Weights of a small mixture-of-experts language model, trained from scratch on English Wikipedia: 8 picks a token.
Below are experts of layer 13 (counted from 0) of a mixture-of-experts language model. Rows are named router (the router's row for the expert), down (a neuron's output weights, with its number) and show model dimensions 0-127. Each number is 50 + 15 x the weight over its row's rms, rounded and kept within 0 to 99.
Before each expert's rows: a language model's description of what the expert responds to. This comes from a sample of Wikipedia text that the model never trained on.

# expert 50
It responds to: Dates after on
router:45 37 36 63 58 32 51 65 74 61 78 48 43 43 67 58 79 37 32 40 55 49 45 26 35 36 41 65 24 54 37 31 18 54 62 39 25 64 35 67 72 69 60 39 63 53 64 39 29 50 47 65 47 53 30 37 75 81 72 45 58 32 52 53 47 40 29 36 67 76 28 54 63 59 51 54 34 58 66 31 61 64 58 41 73 70 46 31 64 42 59 42 79 23 75 59 56 61 73 58 49 48 28 57 42 40 43 36 56 53 28 52 32 76 25 45 39 55 40 52 35 29 47 33 62 47 26 54
down0:35 22 59 43 31 51 54 72 58 62 65 40 61 32 63 57 47 54 48 61 32 34 56 48 71 14 53 66 55 56 37 29 70 58 35 53 45 54 35 70 05 64 59 59 34 63 54 68 48 74 57 43 61 51 45 61 60 49 61 49 58 45 21 46 47 33 47 62 27 29 61 43 23 48 47 55 45 63 75 42 62 74 33 62 59 47 28 37 72 70 74 39 39 69 57 46 65 39 08 49 66 76 44 61 75 68 39 42 46 41 61 60 32 41 56 49 41 69 20 54 33 14 46 52 41 64 51 50
down1:43 72 76 52 44 35 55 69 82 44 46 41 44 61 58 50 39 45 56 63 29 59 37 43 33 45 52 52 40 71 43 46 48 54 35 51 50 45 67 43 53 57 56 78 74 29 21 91 42 48 40 41 54 49 50 56 54 43 39 34 61 48 49 67 53 33 40 55 55 66 77 43 10 45 54 69 59 56 76 40 54 64 34 64 40 59 34 56 55 51 53 52 63 48 60 42 64 63 49 53 51 16 67 77 48 40 54 00 48 49 34 64 41 43 52 43 36 42 54 21 43 14 57 41 64 31 38 97
down2:55 55 54 61 28 25 63 53 43 64 85 45 51 48 27 72 34 31 47 37 56 61 56 30 44 39 12 54 65 64 56 62 35 66 85 53 65 60 46 51 18 48 77 47 32 47 15 50 37 52 63 51 41 44 31 38 52 41 55 38 56 47 44 66 38 55 38 58 87 49 55 58 68 56 48 29 82 50 37 61 61 77 44 70 43 42 34 53 37 15 68 47 71 44 29 60 62 40 48 54 59 39 65 60 79 34 61 64 24 66 47 64 47 47 68 48 25 36 60 53 49 69 27 37 56 37 45 49
down3:46 34 45 68 36 50 37 55 62 43 37 52 71 58 40 45 65 62 30 70 46 62 56 69 50 70 56 12 58 63 63 58 61 37 56 71 54 55 77 59 61 41 64 66 30 66 60 71 03 33 38 56 80 30 38 49 52 45 57 60 47 51 51 42 55 30 43 14 50 56 72 24 64 37 47 34 28 44 46 76 29 70 50 44 37 93 43 36 71 45 42 42 44 47 50 29 54 55 55 78 53 41 48 60 40 33 54 49 73 54 40 61 50 54 43 40 17 40 47 41 45 32 35 45 74 37 66 74
down4:35 40 56 18 35 71 61 55 46 33 43 62 68 47 31 45 48 47 43 48 51 34 41 61 38 47 27 41 49 61 64 32 64 64 46 24 51 44 34 24 58 41 62 57 82 44 71 30 54 63 52 55 75 56 55 56 73 47 45 32 52 30 47 70 51 13 46 60 76 57 60 30 57 66 70 30 61 47 64 73 46 52 21 55 37 25 53 51 24 56 45 39 31 41 58 47 62 65 34 41 76 58 44 40 54 71 35 76 53 61 00 72 66 65 54 66 50 43 55 40 66 46 63 58 80 52 34 40
down5:44 46 78 50 49 81 53 58 47 51 45 49 41 58 15 60 63 26 64 62 69 45 49 40 28 70 38 36 88 63 72 31 18 47 39 49 41 29 57 47 62 42 46 60 57 42 58 45 15 75 53 49 68 54 59 51 31 44 56 51 47 62 86 45 68 50 64 28 65 41 60 52 58 68 27 52 23 31 48 43 14 47 63 51 61 50 46 41 46 62 63 58 44 54 29 66 33 27 36 46 62 53 52 40 47 50 65 56 67 55 47 58 68 20 44 37 32 36 33 47 76 56 75 65 59 58 54 10
down6:61 49 67 54 21 35 58 53 51 39 23 73 66 41 46 25 48 60 36 32 63 44 38 55 31 51 61 51 67 40 60 68 54 28 30 35 59 49 31 32 69 40 53 36 35 37 60 61 52 79 28 27 64 51 58 39 70 36 64 52 45 49 25 57 72 50 21 42 49 34 21 58 51 50 31 32 53 45 70 74 44 30 57 69 73 45 65 42 38 66 47 35 26 51 46 80 50 32 68 81 42 51 67 50 44 89 63 51 55 59 67 63 71 59 46 65 61 52 41 34 42 60 75 54 33 20 48 57
down7:63 46 54 51 40 46 44 42 47 57 60 43 21 35 32 33 64 32 44 51 58 44 51 59 66 40 23 68 52 53 50 68 46 48 58 26 38 53 46 57 64 58 44 53 70 43 41 29 53 50 54 37 33 53 48 35 34 53 42 54 42 93 34 64 60 50 41 25 36 40 66 65 69 63 57 62 75 48 50 56 30 60 40 47 56 79 50 55 67 28 26 63 43 16 80 51 63 34 41 67 66 95 53 55 91 60 79 42 52 42 38 23 33 15 52 66 54 55 50 44 55 27 68 36 68 57 50 30
down8:36 61 49 37 63 26 91 50 65 66 58 38 64 23 88 31 47 42 47 60 57 46 77 49 33 70 55 42 64 35 70 56 61 28 66 48 35 71 63 25 57 44 54 68 76 54 31 68 59 49 62 29 51 51 31 49 38 27 15 40 41 51 47 50 63 65 48 51 54 30 52 62 66 47 51 50 44 65 58 53 62 43 57 33 44 46 37 72 47 46 58 46 74 59 37 37 47 49 54 25 39 62 45 36 29 70 45 53 38 51 39 30 60 77 58 50 46 51 56 82 38 25 81 27 11 64 40 46
down9:34 49 55 31 29 45 47 51 67 71 65 27 42 31 50 57 57 59 30 29 45 63 56 60 57 69 42 15 46 27 63 85 55 46 32 54 66 37 42 27 65 50 52 54 56 59 31 40 56 50 52 64 68 27 68 86 50 75 35 69 73 70 66 12 43 47 68 46 47 45 35 19 65 31 40 74 74 64 60 67 38 57 50 63 71 46 50 47 47 47 37 62 61 45 54 14 58 43 59 54 33 30 75 33 46 55 50 62 53 55 28 45 47 59 27 55 27 52 52 55 55 46 50 40 16 63 60 64
down10:53 57 48 39 34 47 61 37 73 48 67 48 28 56 61 53 35 38 91 39 37 39 86 47 47 43 57 50 58 37 34 65 71 42 66 55 52 47 56 28 42 53 63 52 36 33 62 47 44 33 41 29 44 61 45 52 38 53 52 51 64 56 76 45 15 32 40 57 62 42 65 48 48 60 59 40 63 46 43 60 74 65 27 39 58 70 41 43 44 40 48 77 44 62 24 58 29 74 73 06 66 58 69 50 51 60 68 58 39 42 39 43 29 76 55 99 57 69 36 44 27 53 21 43 45 49 54 38
down11:38 55 48 51 56 69 48 45 63 27 45 58 69 64 56 47 56 26 74 49 62 26 92 34 66 54 39 29 49 71 57 76 55 59 55 33 69 45 43 77 51 28 25 82 29 51 42 87 61 53 67 49 47 53 75 44 46 40 56 46 52 83 40 37 27 80 51 75 67 48 54 27 40 29 43 35 45 54 44 63 54 30 39 48 47 58 55 62 30 52 41 30 26 43 53 31 46 32 58 34 56 48 40 58 34 52 49 73 26 29 64 30 41 57 44 25 50 52 67 47 49 67 76 53 63 29 44 49
down12:56 56 73 30 33 43 52 65 33 55 42 38 46 53 69 16 44 79 33 50 47 48 74 68 57 44 50 44 68 71 22 35 68 63 37 61 61 20 52 65 55 46 71 47 38 37 51 48 46 50 26 48 23 59 46 27 41 43 17 51 63 67 42 55 45 54 34 40 22 85 47 50 64 51 37 64 63 88 41 53 48 75 71 88 70 44 55 44 33 47 59 33 33 63 51 47 63 57 53 64 48 59 61 53 00 42 65 55 46 41 44 48 66 41 51 44 62 32 54 32 36 54 53 66 52 32 61 57
down13:26 44 91 09 64 53 54 66 47 52 56 46 52 46 41 49 52 38 59 61 72 57 32 66 50 47 31 03 59 44 61 59 63 40 44 26 60 35 45 54 71 51 47 79 39 47 35 49 75 46 73 33 35 43 33 45 78 34 60 69 57 59 46 44 52 55 71 37 33 91 78 37 39 56 52 57 47 35 46 42 57 45 44 45 36 48 49 58 54 59 40 70 66 44 62 36 64 55 52 52 77 51 47 29 35 34 62 35 61 51 23 39 36 36 59 40 62 78 52 69 49 66 17 39 38 73 50 31
down14:58 46 30 65 36 45 48 29 38 65 78 83 49 59 44 66 45 52 54 60 40 44 58 34 50 52 58 25 33 51 60 43 39 37 48 41 51 50 44 65 69 50 60 47 48 70 15 66 46 62 35 50 64 40 41 53 61 48 71 29 75 49 16 39 44 63 35 55 36 70 13 81 50 72 72 41 57 61 72 70 38 65 51 68 58 57 44 50 25 63 60 19 81 46 41 38 39 46 23 53 49 62 43 65 59 53 52 39 50 71 38 35 39 59 65 48 38 36 78 43 30 59 48 00 58 52 48 53
down15:52 55 44 55 49 47 46 52 76 67 61 53 22 64 38 28 41 51 43 49 37 48 34 60 70 60 17 36 32 60 22 27 60 49 58 74 69 67 32 37 64 59 61 56 53 77 66 30 46 59 48 69 42 43 53 46 12 57 57 37 35 28 60 20 35 61 56 51 79 22 31 51 43 22 30 54 40 44 46 29 51 36 55 54 52 61 37 31 46 60 92 55 48 50 22 63 57 87 54 66 46 56 50 60 69 77 30 59 64 52 56 49 70 51 57 68 67 41 57 66 46 25 43 52 49 54 31 54
down16:49 75 37 67 51 38 62 76 64 46 48 50 62 41 21 72 68 45 67 64 46 32 39 67 50 20 39 45 63 28 51 65 43 37 58 28 38 37 61 36 72 68 61 62 35 29 56 69 20 59 54 50 47 63 27 29 17 60 39 58 49 39 45 62 35 49 58 48 51 61 38 31 39 60 62 61 79 42 67 49 44 32 49 70 52 58 30 60 64 76 31 57 50 60 73 48 29 38 60 35 26 60 57 48 37 50 55 53 48 11 59 49 32 61 24 41 60 44 78 61 40 58 22 62 79 67 40 61
down17:60 56 56 59 75 53 33 61 25 32 48 57 77 42 41 70 74 50 68 42 56 78 63 58 61 47 53 60 44 54 40 73 42 64 80 27 42 30 36 68 30 56 34 55 40 42 51 31 18 63 50 35 36 60 47 21 87 67 42 58 42 35 60 53 64 51 80 73 55 51 31 20 51 44 61 57 41 57 67 66 28 57 52 49 43 53 26 52 44 56 37 75 20 33 40 64 52 44 33 65 48 40 69 47 37 40 43 43 52 31 52 34 46 63 51 42 00 50 57 58 59 64 57 42 54 68 39 53
down18:56 55 51 61 49 46 36 78 42 42 57 48 41 36 41 63 45 28 68 69 48 62 33 51 47 47 69 41 36 74 61 46 41 59 33 42 48 77 67 68 29 24 27 48 80 54 42 68 78 62 66 27 41 45 32 32 44 50 42 30 46 58 67 40 67 54 42 43 26 83 63 69 47 48 53 24 33 47 55 53 40 48 60 47 37 56 33 55 52 36 66 57 40 41 57 30 68 25 44 17 54 56 20 56 58 53 20 58 45 70 28 57 39 44 36 31 89 63 77 75 40 49 63 75 57 66 62 47
down19:56 63 46 48 54 70 29 65 66 61 89 86 51 18 43 52 48 47 26 37 42 48 54 46 28 15 50 46 27 63 41 56 37 69 54 70 32 71 62 35 54 38 57 39 60 38 26 27 68 25 51 38 37 45 35 54 54 50 50 38 71 54 87 74 62 50 52 47 33 55 65 56 49 52 42 29 51 41 45 56 46 64 69 46 45 39 48 36 53 61 40 36 52 70 43 38 48 76 54 44 34 72 46 19 31 55 76 52 46 80 49 48 81 55 36 40 42 42 36 52 38 62 49 52 60 39 94 58
down20:36 82 58 39 60 43 62 48 52 65 34 56 55 85 75 09 52 60 49 40 66 54 65 40 61 44 50 70 76 47 62 53 43 45 38 59 21 49 58 71 71 48 19 60 27 54 42 48 43 49 44 49 25 52 56 28 72 42 45 41 45 59 91 45 40 64 50 46 53 47 50 50 55 49 54 56 50 65 67 57 56 58 28 56 51 55 33 49 55 57 35 54 57 65 55 34 31 39 23 60 53 32 19 66 55 35 22 46 49 62 66 49 55 52 05 36 82 69 22 51 68 48 60 36 31 69 28 41
down21:60 45 50 39 44 10 60 60 24 68 63 68 52 56 46 52 51 67 63 45 47 72 42 47 13 58 15 50 40 60 61 49 51 79 41 86 54 54 49 51 49 77 73 26 78 40 58 54 34 43 66 60 68 46 56 62 54 71 28 49 46 54 42 61 52 23 50 46 52 31 38 47 38 61 52 22 44 39 56 35 62 45 62 29 66 76 23 54 66 44 74 67 44 61 66 31 57 62 22 42 38 55 49 60 39 42 38 40 56 57 59 60 81 43 40 25 48 48 48 29 34 27 27 46 51 46 84 45
down22:60 42 39 30 60 62 52 48 77 45 52 48 26 46 43 43 40 50 33 66 51 68 58 72 47 40 51 45 69 28 26 38 29 51 48 61 46 45 32 49 65 41 58 48 64 58 61 57 60 62 70 49 46 80 42 20 77 47 66 46 44 69 45 65 38 62 49 64 33 45 62 56 67 49 25 41 48 26 69 36 35 61 54 40 75 44 44 70 84 58 56 61 51 58 51 50 35 67 37 56 30 68 69 70 51 47 21 27 90 66 57 55 62 23 36 37 58 74 32 12 31 43 32 34 32 54 56 23
down23:37 53 57 71 52 39 52 52 57 51 25 54 66 77 49 53 54 49 50 44 34 41 68 41 33 38 67 46 64 61 48 53 53 64 25 70 15 52 44 25 73 10 53 49 81 50 24 60 53 51 68 59 34 55 53 60 38 62 53 58 56 33 32 46 40 31 71 61 49 54 26 50 70 51 56 63 60 10 40 46 43 49 59 60 58 48 64 80 64 41 33 65 41 63 18 34 52 76 63 74 66 45 46 08 44 53 38 49 65 22 49 45 40 51 45 60 58 47 41 43 52 23 57 42 43 37 77 79
down24:41 29 62 26 48 50 55 75 55 44 35 47 33 65 40 46 64 48 75 45 39 51 50 59 25 55 59 54 48 58 37 41 41 61 52 68 45 50 33 61 54 45 40 52 55 28 28 32 55 55 33 53 53 41 29 56 72 77 42 75 50 57 60 63 66 36 50 71 50 83 35 73 89 54 72 43 60 63 17 70 58 53 55 52 41 49 77 56 25 28 36 43 41 50 40 33 40 25 42 43 60 45 59 59 54 73 61 48 56 15 60 52 38 46 09 49 36 23 82 67 52 74 54 63 43 47 47 20
down25:56 56 48 46 29 46 37 52 14 63 50 09 66 64 31 82 74 58 50 39 47 59 54 42 59 34 34 33 80 54 62 51 57 70 30 58 58 57 32 81 55 52 48 51 68 31 49 36 49 54 41 44 70 66 45 51 86 44 13 52 61 38 73 64 59 27 14 36 47 26 42 34 74 44 45 42 37 59 31 49 65 34 44 55 42 49 75 36 48 79 61 58 34 38 61 28 56 54 62 56 68 44 45 36 46 50 32 78 61 53 59 56 56 19 51 51 48 61 51 52 31 44 54 66 69 54 37 47
down26:67 37 35 40 79 65 42 30 62 44 36 52 50 77 52 49 54 62 48 63 55 52 21 70 40 42 42 47 61 47 16 41 33 42 46 69 62 50 65 34 54 71 73 55 43 61 59 48 43 47 48 62 72 36 50 47 59 73 65 40 53 48 33 47 48 78 42 39 39 00 21 34 32 62 45 41 50 86 30 44 40 70 65 53 37 41 24 47 45 43 29 33 64 40 59 26 68 40 44 55 57 49 54 50 44 51 61 43 47 50 73 64 63 38 70 79 40 61 40 50 51 29 43 55 66 78 43 89
down27:47 59 45 65 50 31 41 41 84 66 60 53 45 52 68 43 52 56 72 62 51 48 51 04 63 39 44 30 57 50 41 70 31 46 53 57 57 36 55 17 46 61 56 44 58 32 47 49 25 72 63 36 43 35 87 31 66 54 39 22 55 71 41 61 47 68 51 22 57 33 58 70 53 51 46 51 34 25 36 54 41 53 48 44 63 22 59 37 69 52 41 48 45 34 71 88 52 31 67 46 53 60 55 67 91 64 63 53 20 44 65 53 58 55 38 53 48 45 27 44 43 66 14 51 63 45 44 67
down28:59 38 38 57 06 37 46 45 53 72 58 46 55 57 51 46 50 47 69 52 71 48 54 19 54 57 46 60 55 54 65 42 59 46 59 58 35 36 26 22 55 50 52 42 51 24 27 44 75 49 59 40 51 56 41 47 65 54 36 49 60 42 39 58 62 44 53 21 90 22 25 53 54 73 56 50 33 31 78 47 44 18 31 30 73 41 49 69 76 42 64 54 38 49 42 41 37 71 65 45 34 62 61 58 46 74 61 56 36 60 79 56 80 25 24 56 57 67 36 53 34 75 67 36 72 50 46 50
down29:88 53 40 48 41 43 64 44 34 51 41 45 65 77 37 38 49 27 82 34 43 57 53 71 48 47 95 63 48 20 45 72 47 39 55 45 67 49 41 44 66 34 49 76 43 58 71 81 42 79 41 72 34 45 42 43 51 47 30 46 43 52 31 48 60 54 47 55 50 33 88 59 38 41 59 36 43 52 38 30 46 52 43 40 36 41 30 48 40 61 27 48 36 63 66 47 67 57 58 48 82 30 77 48 63 58 46 70 29 51 74 38 45 40 55 40 59 53 28 49 54 70 03 55 42 47 45 41
down30:56 43 46 50 49 66 19 27 55 54 29 55 82 55 74 33 78 71 43 64 62 38 50 80 56 39 54 46 54 58 44 42 51 45 48 42 48 58 17 46 74 34 29 21 61 56 48 51 65 31 46 30 60 74 54 61 44 43 42 39 29 42 48 71 34 61 63 50 07 68 60 48 48 69 53 37 58 59 42 28 47 61 52 26 48 54 27 71 46 50 62 49 63 32 29 71 66 48 74 22 68 27 41 54 54 32 44 41 60 46 49 62 38 59 34 27 44 68 70 41 65 45 49 67 56 68 90 59
down31:58 22 36 42 39 65 58 56 61 65 50 43 47 53 74 10 25 47 38 47 87 51 61 35 39 36 41 41 48 60 50 68 36 39 42 58 42 40 65 72 23 45 29 82 46 33 38 46 63 67 45 37 45 44 56 56 50 55 55 48 84 59 51 69 56 63 45 09 56 69 29 56 75 80 52 14 44 44 53 61 37 37 57 62 47 55 44 57 33 54 51 75 44 56 54 44 39 68 69 40 23 57 58 28 62 46 41 41 58 24 63 19 43 51 24 58 73 69 60 65 66 56 38 51 67 52 47 57